Experts of a small language model: 1 pick a token, a softmax router.
Below are experts of layer 2 (counted from 0) of a mixture-of-experts language model. Rows are named router (the router's row for the expert), gate (a neuron's input weights, with its number), up (a neuron's input weights, with its number) and show model dimensions 0-159. Each number is 128 + 32 x the weight over its row's rms, rounded and kept within 0 to 255. Numbers have three digits each.
After each expert's rows: a language model's description of what the expert responds to. This comes from a sample of Wikipedia text that the model never trained on.

# expert 6
router:128147111150078146132121086171105109142139092126136115123102139109147137184096113092096129095088099169098112134158140136124162164120128146203113122108178159146135108116103146171132189112138117151129120151168157179133158110104099095117156121172122150095122090116134116155099139076117120027114136081194091160074178166161170132197124135174113116122163135056170115108169153163102129106087150159140125062087179112134152154091177188062098085122172127045180163102154143107092095130132093
gate4:150118174112151136139120138130162113163123056123129112057126136175199122147105113101118181123131193124133126081157144158172076081106121085133196106144194137162157153111094084116142123147150155168153136116087107185096120125112095129157100116083127151111142161075105074146077159124125121154062078190168114062113133120077149170018114117133151106138078173118116168179151149127060124164098092131083100156153109114117149148098133171142128145123106173122081151104110142105151136124146082
up4:113144153136068133156113121115166111206166137205062125097085098134132166103129095089139123150147067114121129090109121154166063131116182095156147137099140156109132136109094096122125171142080110138185118164138119122127132097123147110114128154097069115116135155107129121162098123118156134155067082175126154071124123168145149159046160079133147150087192128167118136184128156096027103093127136104116090176119173148162133138117120127159102142202169103139112191099115128097164182157082083
Description: Of and linking verbs. Function words after a noun or subject, mainly of, was, is, were, to, from, at, as in "was of", "one of".

# expert 10
router:151051129103171172125130083124130082147118078092169103094095128138113181196138118108098103118113169172129118106148098137108116112162133143126089141083139123141141109106168157154105191101117106141117175171165150099141156088123090057106148131144117133107132111111119142152141141108107159048140128136174113100107139173137139178177176158224167139156083121072149112165175113116113166127163132131105155036072174144143113147140169172034119113125119162065151098083153135127140124118088091
gate4:132075111117147166180130138153095145118190149121152147172138128128143100184112094159074148159121127148147134070129095129115082113120194107095127170124146117157140144131139118149130165135173179117151122130074066095090139169096169084095181086177188050102092091120122184095112135043149140134042146101170152131087165114108107089155123118170124059152133060168134106151155149150095117084128131135140188108092192137155134132173110154109129087095161079120145113129095123108153128124114081
up4:126161134104115119193122149110111144117103120130128137129142120098148092190099140137119162171183161094138136071192173121157101127071182126155122169076120156082093110110117076132093131142159121140108130044122109134119120200162105094091137161151158107137113098119120097137134138084119118159122150192142137124103107113118016105128136074137180057100104137130055097126162061160140087128140140118140131103197175142128125110170192081080132110149122120157104158170093150162126193176147111
Description: Periods and in. Sentence-final periods before a line break or new sentence, and the preposition in before years or places, as in "described in 1995".

# expert 14
router:100109164111122184114107104113083130132090162150098094118154160159090129151143119169140102154122168199108118123154131203100097165144104130166148092124156110155137104192162110118103156086086122168122147186208116061113125101112095087089167138166176230125120096114117139151103075162109172102072140118142100163152133123108200125112146145174130113104092097145177114115131158112117147162087146116149173058078159156195161113105115125097142106189157167090127140098117116078111085137133096
gate0:145123098145125091129121171185186127100087130144115161099143155240110165138125105110101155149174166154075134123119185118170185191200158089093114095107082133078104169103135117152140084152114166089115130151101110090177141127186070133101122181098111162093149185149139083109071135130089137110159157181096136135114098114132152123127155097167079134134145086109155116099117143100121090092155163103088097088159163118125120152126141115134097106122069130103147158098118099099028129106101165
up0:161086181109116167150064123048102168068124100110119111116150090070122132139101170149156132126078033067157144156104132128155141073126048142130198122138127128128184123133220137141182154134145098152114078153108158143128102112118164138161156158120141111146108128087129131175147126117199186141089088079153162169142138136153153083083103100113119119142085101135159149180186156109176133112110135134128153104103087127058158152153103171115159136140109106111083143124146173106156119092125125
Description: Foreign name pieces. Short syllables like de, o, el, du inside foreign or compound names and words, such as Hüdepohl, Jingdezhen, Amadeo, handed.

# expert 7
router:111106134133110150152153095155154146119119117089115114133113111158126178211116116092150138117091194167118088156169131129107128177143117132115136130128132154126144102124121134143123162161113101128110181121217174120097135092081076069097123109139169149181112142101116138130120106120103142110087110053185084151104158121145164255103142111131124163079152163077130132130144061142102093132133179161100113104128183098101083105134104187072128152104161118055154083079122084111104089104136081
gate17:153131136115119117182150143148107113149093107052117119186120080095158121172154112119146144116151149127138112144051114129104111177096177165098113127169148166141111150154113203082122131120125136123108181165097114166166154132165083139150202116126129115118179053115046136057157079162089148116161061156145074128085127154070111151121144095137120131124187108056173143138113110153146121185136124069180119134159110088166166131157150107177107146124118085136124124073116090146150087117137085
up17:178140111076103150191155131122117059181054163121164094146135127059118111151103136156103120171142105151176142103087069114081098137086082103129152086173142134205132147107128124122070123095116131149133124162163090172165156124153134122129204124148095157152195103117175132142111099144052112140095122166109067156134129142139121106131150124174127141108141131071122139140102154133153104151167131089124138138184053100149184152152123096160115136178152065152061149105105119069123122090161096
Description: Line breaks and headings. Newlines, heading equals signs and stray byte pieces of Chinese, Japanese or Hebrew characters, such as ==See also==.

# expert 15
router:191138131142107128120136108172100106110137049119141094094151150125122195201120102120159165065119106157163170115136081084131081164159159199142040122062170126126128096139173123163118175128106086102125117115121201136126149123160081086122154170125079160128096129126167077147075095118120130093156095099211100132125106122145111105146236095131122123110171104105071090116141154188150162154113150128124126144148164137122120142125130172083124115117113148114124130134116130084090107193156127
gate4:122139145132096144170158164092117161147119082160088146122103165188122155160143149113125065067133113107145136069071133107117092116093085140085114101135193147071219128155099111095145135163126118176086157133134168197075136105093113119148143134102066128094132105098082129143104073169132215123129118101131125170170125136102128102137153143121177087087130141128145169151147180134180127110114090186152175182095134167084169156117061104117134126156090082106107091150161162070130164128123127
up4:140118126094103164144102144179153122107152111045179124123146139094098113110150077190109118121117119117164139155165120121121074075145104172140116078090102127154103124076123064130175062097136195156202153134170105130102092072200153126063113154181164157140127115144156088100104141142164191097149168130160101171144148076113100185118139118079128117112118161136122144119176160167106122146124097131129128109100151131106079131175131164091065142088157142188156179103111152177109166100111095
Description: Verb and adverb suffixes. Inflectional endings -ed, -ly and -ing on verbs and adverbs, often after was or is, such as returned, rapidly, reported.

# expert 5
router:125121117103101151111149135138153082177058090155130128134133142189105138191110118104172159141067142214112127131101097138113107159113120183098111124110143096125140096141081204159162182093110093174146127147151161122128197128106090047090175137124094128097126136095129142145118160079122173067088143120219097160116154153135175156126167116199059170123109141117178084100164157125124138151117148113098151118104157140087152112114136151081104101131101152075180124162133101102088117146107080
gate0:136143136132109099129165096110081110085148100142163175067089078131128181129158091138154137165082111138114079157214139111167143090083143135138137148102134152147153093134091127111047165157205109148160136141112151116123118100155151122102114140124157150093177175133089134139106127101155126093118124085153124147102213140136140196104135061160076072139073184160065137122133165131100138149152139134070080117104165133106161091160148200155148189124132113121080159112071090150127137104134075
up0:197094110134089088145140078144098117066139107079143125108135103105121191055140131118156108198167123158129130130171139140127141101114189175080149139137173126145105072142094160121011121122172051118136100114167145150147175079174151104046077126117115173091164109135144090135095123181168147113110097147133144104138181113081148105112149096139083108132124158152086092146126195175109151119144126102166172134114107158116143106118120166180152110114133128122131186091165118155145126101116092
Description: Name-initial syllables. First capitalized syllable of a personal or proper name after a comma, colon or list mark, such as Fa(hey), Jul(es), Cher(nyavsky).

# expert 0
router:113118151131044155140181133080117079106093105111182085144098154121124160180100167122116151137125106132058153129092135132111169146124105192097134118128133116115132116160100095143158154117106070137109154128140196057095155130157115093184129164110115136097099157158133146124119187099128161074147171102176081176172160052167170147171164101105113126148174118117181088148177111140126131155141109133086158109056133131111122113101093173079113070106102127106174152119185149078107060123104109
gate4:147124112097116115123135140154097167088116078107122113143145148168128142118067127096081113127118096131135127180145094159190160083114148117180061142091146136168142098074114129122088093152102148123130109157152120136051110124109150095155155146144136125152165129159152114174131173079117151156197190116127101105156163102107117124128108107120089190127128126150056127081108152122105055175096126173121134189055161199097109171111111161064128159059099124129127180108152198098157163121171078
up4:174151139098095159124162195100052135088161082185126067100161123146150085178147169158098087121084105092137177167061130114113137117110095156147132139134115059152095130132173095172109111137137162139175082149178116131117092101127135142166142097119126144142113147126159120119140081100141157175163103106152074112095158125117119127126065095085044126174106164120136105137126175203142091101117074093107130132166142154172094146093146120111189146067212126119101167127148089120124129178144140
Description: Prepositions and subword pieces. Prepositions and conjunctions such as by, as, with, after, under, where, often after known or well; also name-internal pieces like el, n.

# expert 4
router:139120125094145140115121068181112075164121100110155099118090126140139144185114128103148124120081128147100120161122123182141095156146139192219098088122107095161149110169081174153138188070098050108120141170149106127118137149112081065111160136147164157144125110121121120145142158089157134044130160106163083122110146123125143165159200144203156135120178125102158125129184102130119169127087134124118117061090136124152119105139178140036103095116124183096188121101118136110056140121141099
gate0:102162078140094140110130062121139155120103150167139107124140077119180094152095146078138157158105145153177174174076139154091107149027140177148149086100149183112149109171182161129069157167143137143225100093171051147090155164074118101123155131126098163153137116127104131161138147190111110133125119105055069116104153101116112155117144090143109133099134108108202094156187156079134175178138149137154139137083135134115139125091126125098139076112137099147108159126107108114147087105131088
up0:113156108141136167100138111081148124163123157153178175116150127126194087156074155051177129157143113207161148138049102112104103176075100153124123086092149186116134112161141155117131106113124144130166104124178122156106136149105104096161169091134080143155157161073063138177160158117133158104137105191073096097070131083109069138152129145106124102137147107121172126156132158141107165217138152140096131168116130199087117123085153130144113072106122121142073134150141052129097101135116097
Description: Commas and field colons. Commas in running text and numbers, and colons after labels in infobox lists, such as Beam:, Born:, Author:; also dashes.

# expert 3
router:106128171106108117121137126144103180138103158127141141096149153159096149176124082101115139104134150123129169084063095127077076157110143153185102084143135157162146071106134146115105192045111119131116170173167184072090109115141140081164166154162143112173126125140132191133134124078052129084124146127139110130194112109092191205156163157126119095117137115154093106128111106109155165143147158116124103112087194143159140168145138142124141049169161170053120133126162074101090103154090146
gate0:187091154104191149149123169112121117101139120116039153107101160091148121197147142101135134114166124181180079142114118075142163124113148194123121147133114132198076092177101137107126173131122219119133167105117144153134179176049123127091064090125096100179154135182114123080048080151129145099122156187157169122089140134133110152142102113129107098097133107119168079113113132110103146070129108137093068138124114113149079141140092137159180129140149092111086118136189131110126148153125127
up0:110100111123126145134074189132112149122105092120092113130129147131137100111134144047131130164113101129127156148139121124071141049113181112104170122140077160174131168188132126053143148174169159119145091118145040120166173114179136140147135156080118097136115118128125118141127163157099115100060119120179098163138135112096136116143138090102126207138137126145110110134168103085209113135230093179073100147137133112147073155126070119100090169168167065100090120139125110174124130160156152
Description: Place and abstract nouns. Nouns and noun suffixes for places, parts and directions, such as area, place, House, eastward, element, England.

# expert 1
router:139125118052138146127137098146100067133114070098152087107132144185143148176107134106146163140148198119111189112102097158102073131140084193186134119064176169122155108130146153160159123062117131140124121110186141092115158110163100082134172106124111112139144076101149155156095113155147141123133106117156085080221113145137139129150155091154086123142162141093226105177134121090108105180154148158129123060112146086156141078132162164098126130102134158104113109126099101062189107122110093
gate4:180106119096140153161107123143101100130091197116142155132137024154125119156168081149149144149101143151104149114139141115082103159091169156133144179175090082114085116179132123096179130112105096091171125152174122176149139133149129201074091104144105142140191170142144130093129054070085130154141093143155153149156151180134129124135160093146137126113096114125165082144147135193124177088132039108130084111125108094093135097136140120125110136080059174094149140143070102167141160097125188
up4:048179058086123155173158143088128143081146154088066177151115195101158139149114180079139167040135140073147095097089159123142173136125162170153132145119121139146157128108136149178132121126109126154147133148128127138113113156136103102106167093117131103141122120135112151135146111118134192137134209159079120132088132102091092178095097093086096152191152112155150131089120101050149060182139173141122162111138133142150121085117107075152117087187135076146114129143105122113095172115145056
Description: Plural and letter endings. Word-final plural s and single capital letters, such as engines, visits, compass points N or W in coordinates, country codes BLR.

# expert 9
router:121086157145100172146131092136103115127086079088149123131101157161130145184128093152135135138050172204146133148065143154108100104110135156097125127165180122119120133196126161148128165131149083125159136156210128066133227140106179106068155132066151121122123108121118116119133138121136190090084168133140120110134092153169150160173168095159091143122091140098148113129129082087192184160147128154138099094105150129120157136149151152072084094126091126067152171075088074153100084129119137
gate4:125186103133184158164085087107120140125070137136095119102130086132197097179125116123103106152055110151180133134110112122141122114105129200168115095131168072070133086142152164173127176080141104051144100091106055107185187158121129206119171123129116126172112149104169143127138119172123168157140065079157113133190169126144088153127080153107080147145118118091075162146120120088138124163077072182111085102162114156146113145161142110139123116069127117121152148127113150125164153118128130
up4:146187113151118164166129062134127130110080149161084145125149131147117145165092176139155148170123113135158164119131127118131137103117150252132147123138111032135156097148114121135130152141128100078142090128083106119115143098137057196073096183174096119162133153109209147101171146175104130177182062145092127093146143117148120165138096132113037107136102135079103114106113167134137117207097103119141131161118120098137085087141103137098168131112155122107141141103099170071134099098136089
Description: Media and name nouns. Nouns about films, games, seasons and awards, plus endings of personal names and places, such as film, York, Jagan, Vietnam.

# expert 11
router:176126139102095156123108111152166142124121118100113114087120098189129113197102148111071132101163130130099182153146149158141126149178109212177118118126177159132111115146110120139149138139125082111107138125172125131139104113167108064154111096126110133128096095087170141116131135107099152087085132119178106113114217095153082224124149138205075151119119107038097101110128146105134108121128151096110153116082223114129129125094136182073073130129123173068178105111131168117056131127140107
gate17:124138178098150110122080117054125144164124107066174171188123119087069136166164105136133149165146115086123094114158133141069142183140129113127177153102151144178086121080113096092149121187086143088113115122072114114138165133087156143138122089173194171182124102169114092139107116181097136102121176098140144111181138116158108121156137094139154099169145120101107072136088053128113091118165167092122125179092144099144161170130199163141111204062070130108123095161132130103113130153097135
up17:129121093097125024104118132081133124114135150148169108116159194127125144171167138151099169156145137064129192163160137092169158117152114127142162109176093075168108099143165149157130156114118097102135150146150114087087148145138108108125137084122120116107124122099114073028145127119115174101119150170140096114112159091170130173130034081082107130144146109107129184113103091087130138130120105183158099109135150130136099183102112220066082164173086147185132095164145119147144175151134141
Description: Hyphens, brackets, LaTeX. Hyphens in compounds and list dashes, opening parentheses, and braces or letters inside LaTeX math, such as web-accessible, \begin{.

# expert 13
router:139146146093114156106150103136150112134122101135118099117144155154137128183119110136142130111098152141080107125108131118099056090127140154155070133076136128118126093159131140171132193067113128151077154160184172046124178124114129090139156176134144144203112127116141153103091159146117174038079159076184095121130135158179205146108138111218098130145134107108082113094164131120111114137126127128134149062120202135116135141154144195058119136095149180060183114114139086126125128159138113
gate13:080119173150129108102160098055143129131107119104196092127170149135159163130175129141137167084168155152113145133067091168107120114116086166167142112131138171086187173132133105148090144126159205049142134109091089080128136144140111136125116127116147131158109090149165118135139183100107129170114099138077175079168101151097121100196099090092144053105137148157084142153107125152093142093111157226118178138127147110115143142133127140172095197052106061144116144087118154125116120111136090
up13:106171147182205120125134097071128142145105083112220099176111123106130135103156101172218172086096118143107162063064156170158115095125133157137102081091102159105152140114161082182091118159087128092133122200116128093109117118167135148109104096143122111188138068134152097079090169124113169127086100135105121140132124197149150141152150145118139124155170094112061139171104153174132132048125168145161137119137149117085124148172110170106122159099110105102171165072127133126110101137130112
Description: Digits and numbers. Digits in coordinates, years, scores and table figures, such as 1953, 18°10′, 1–2.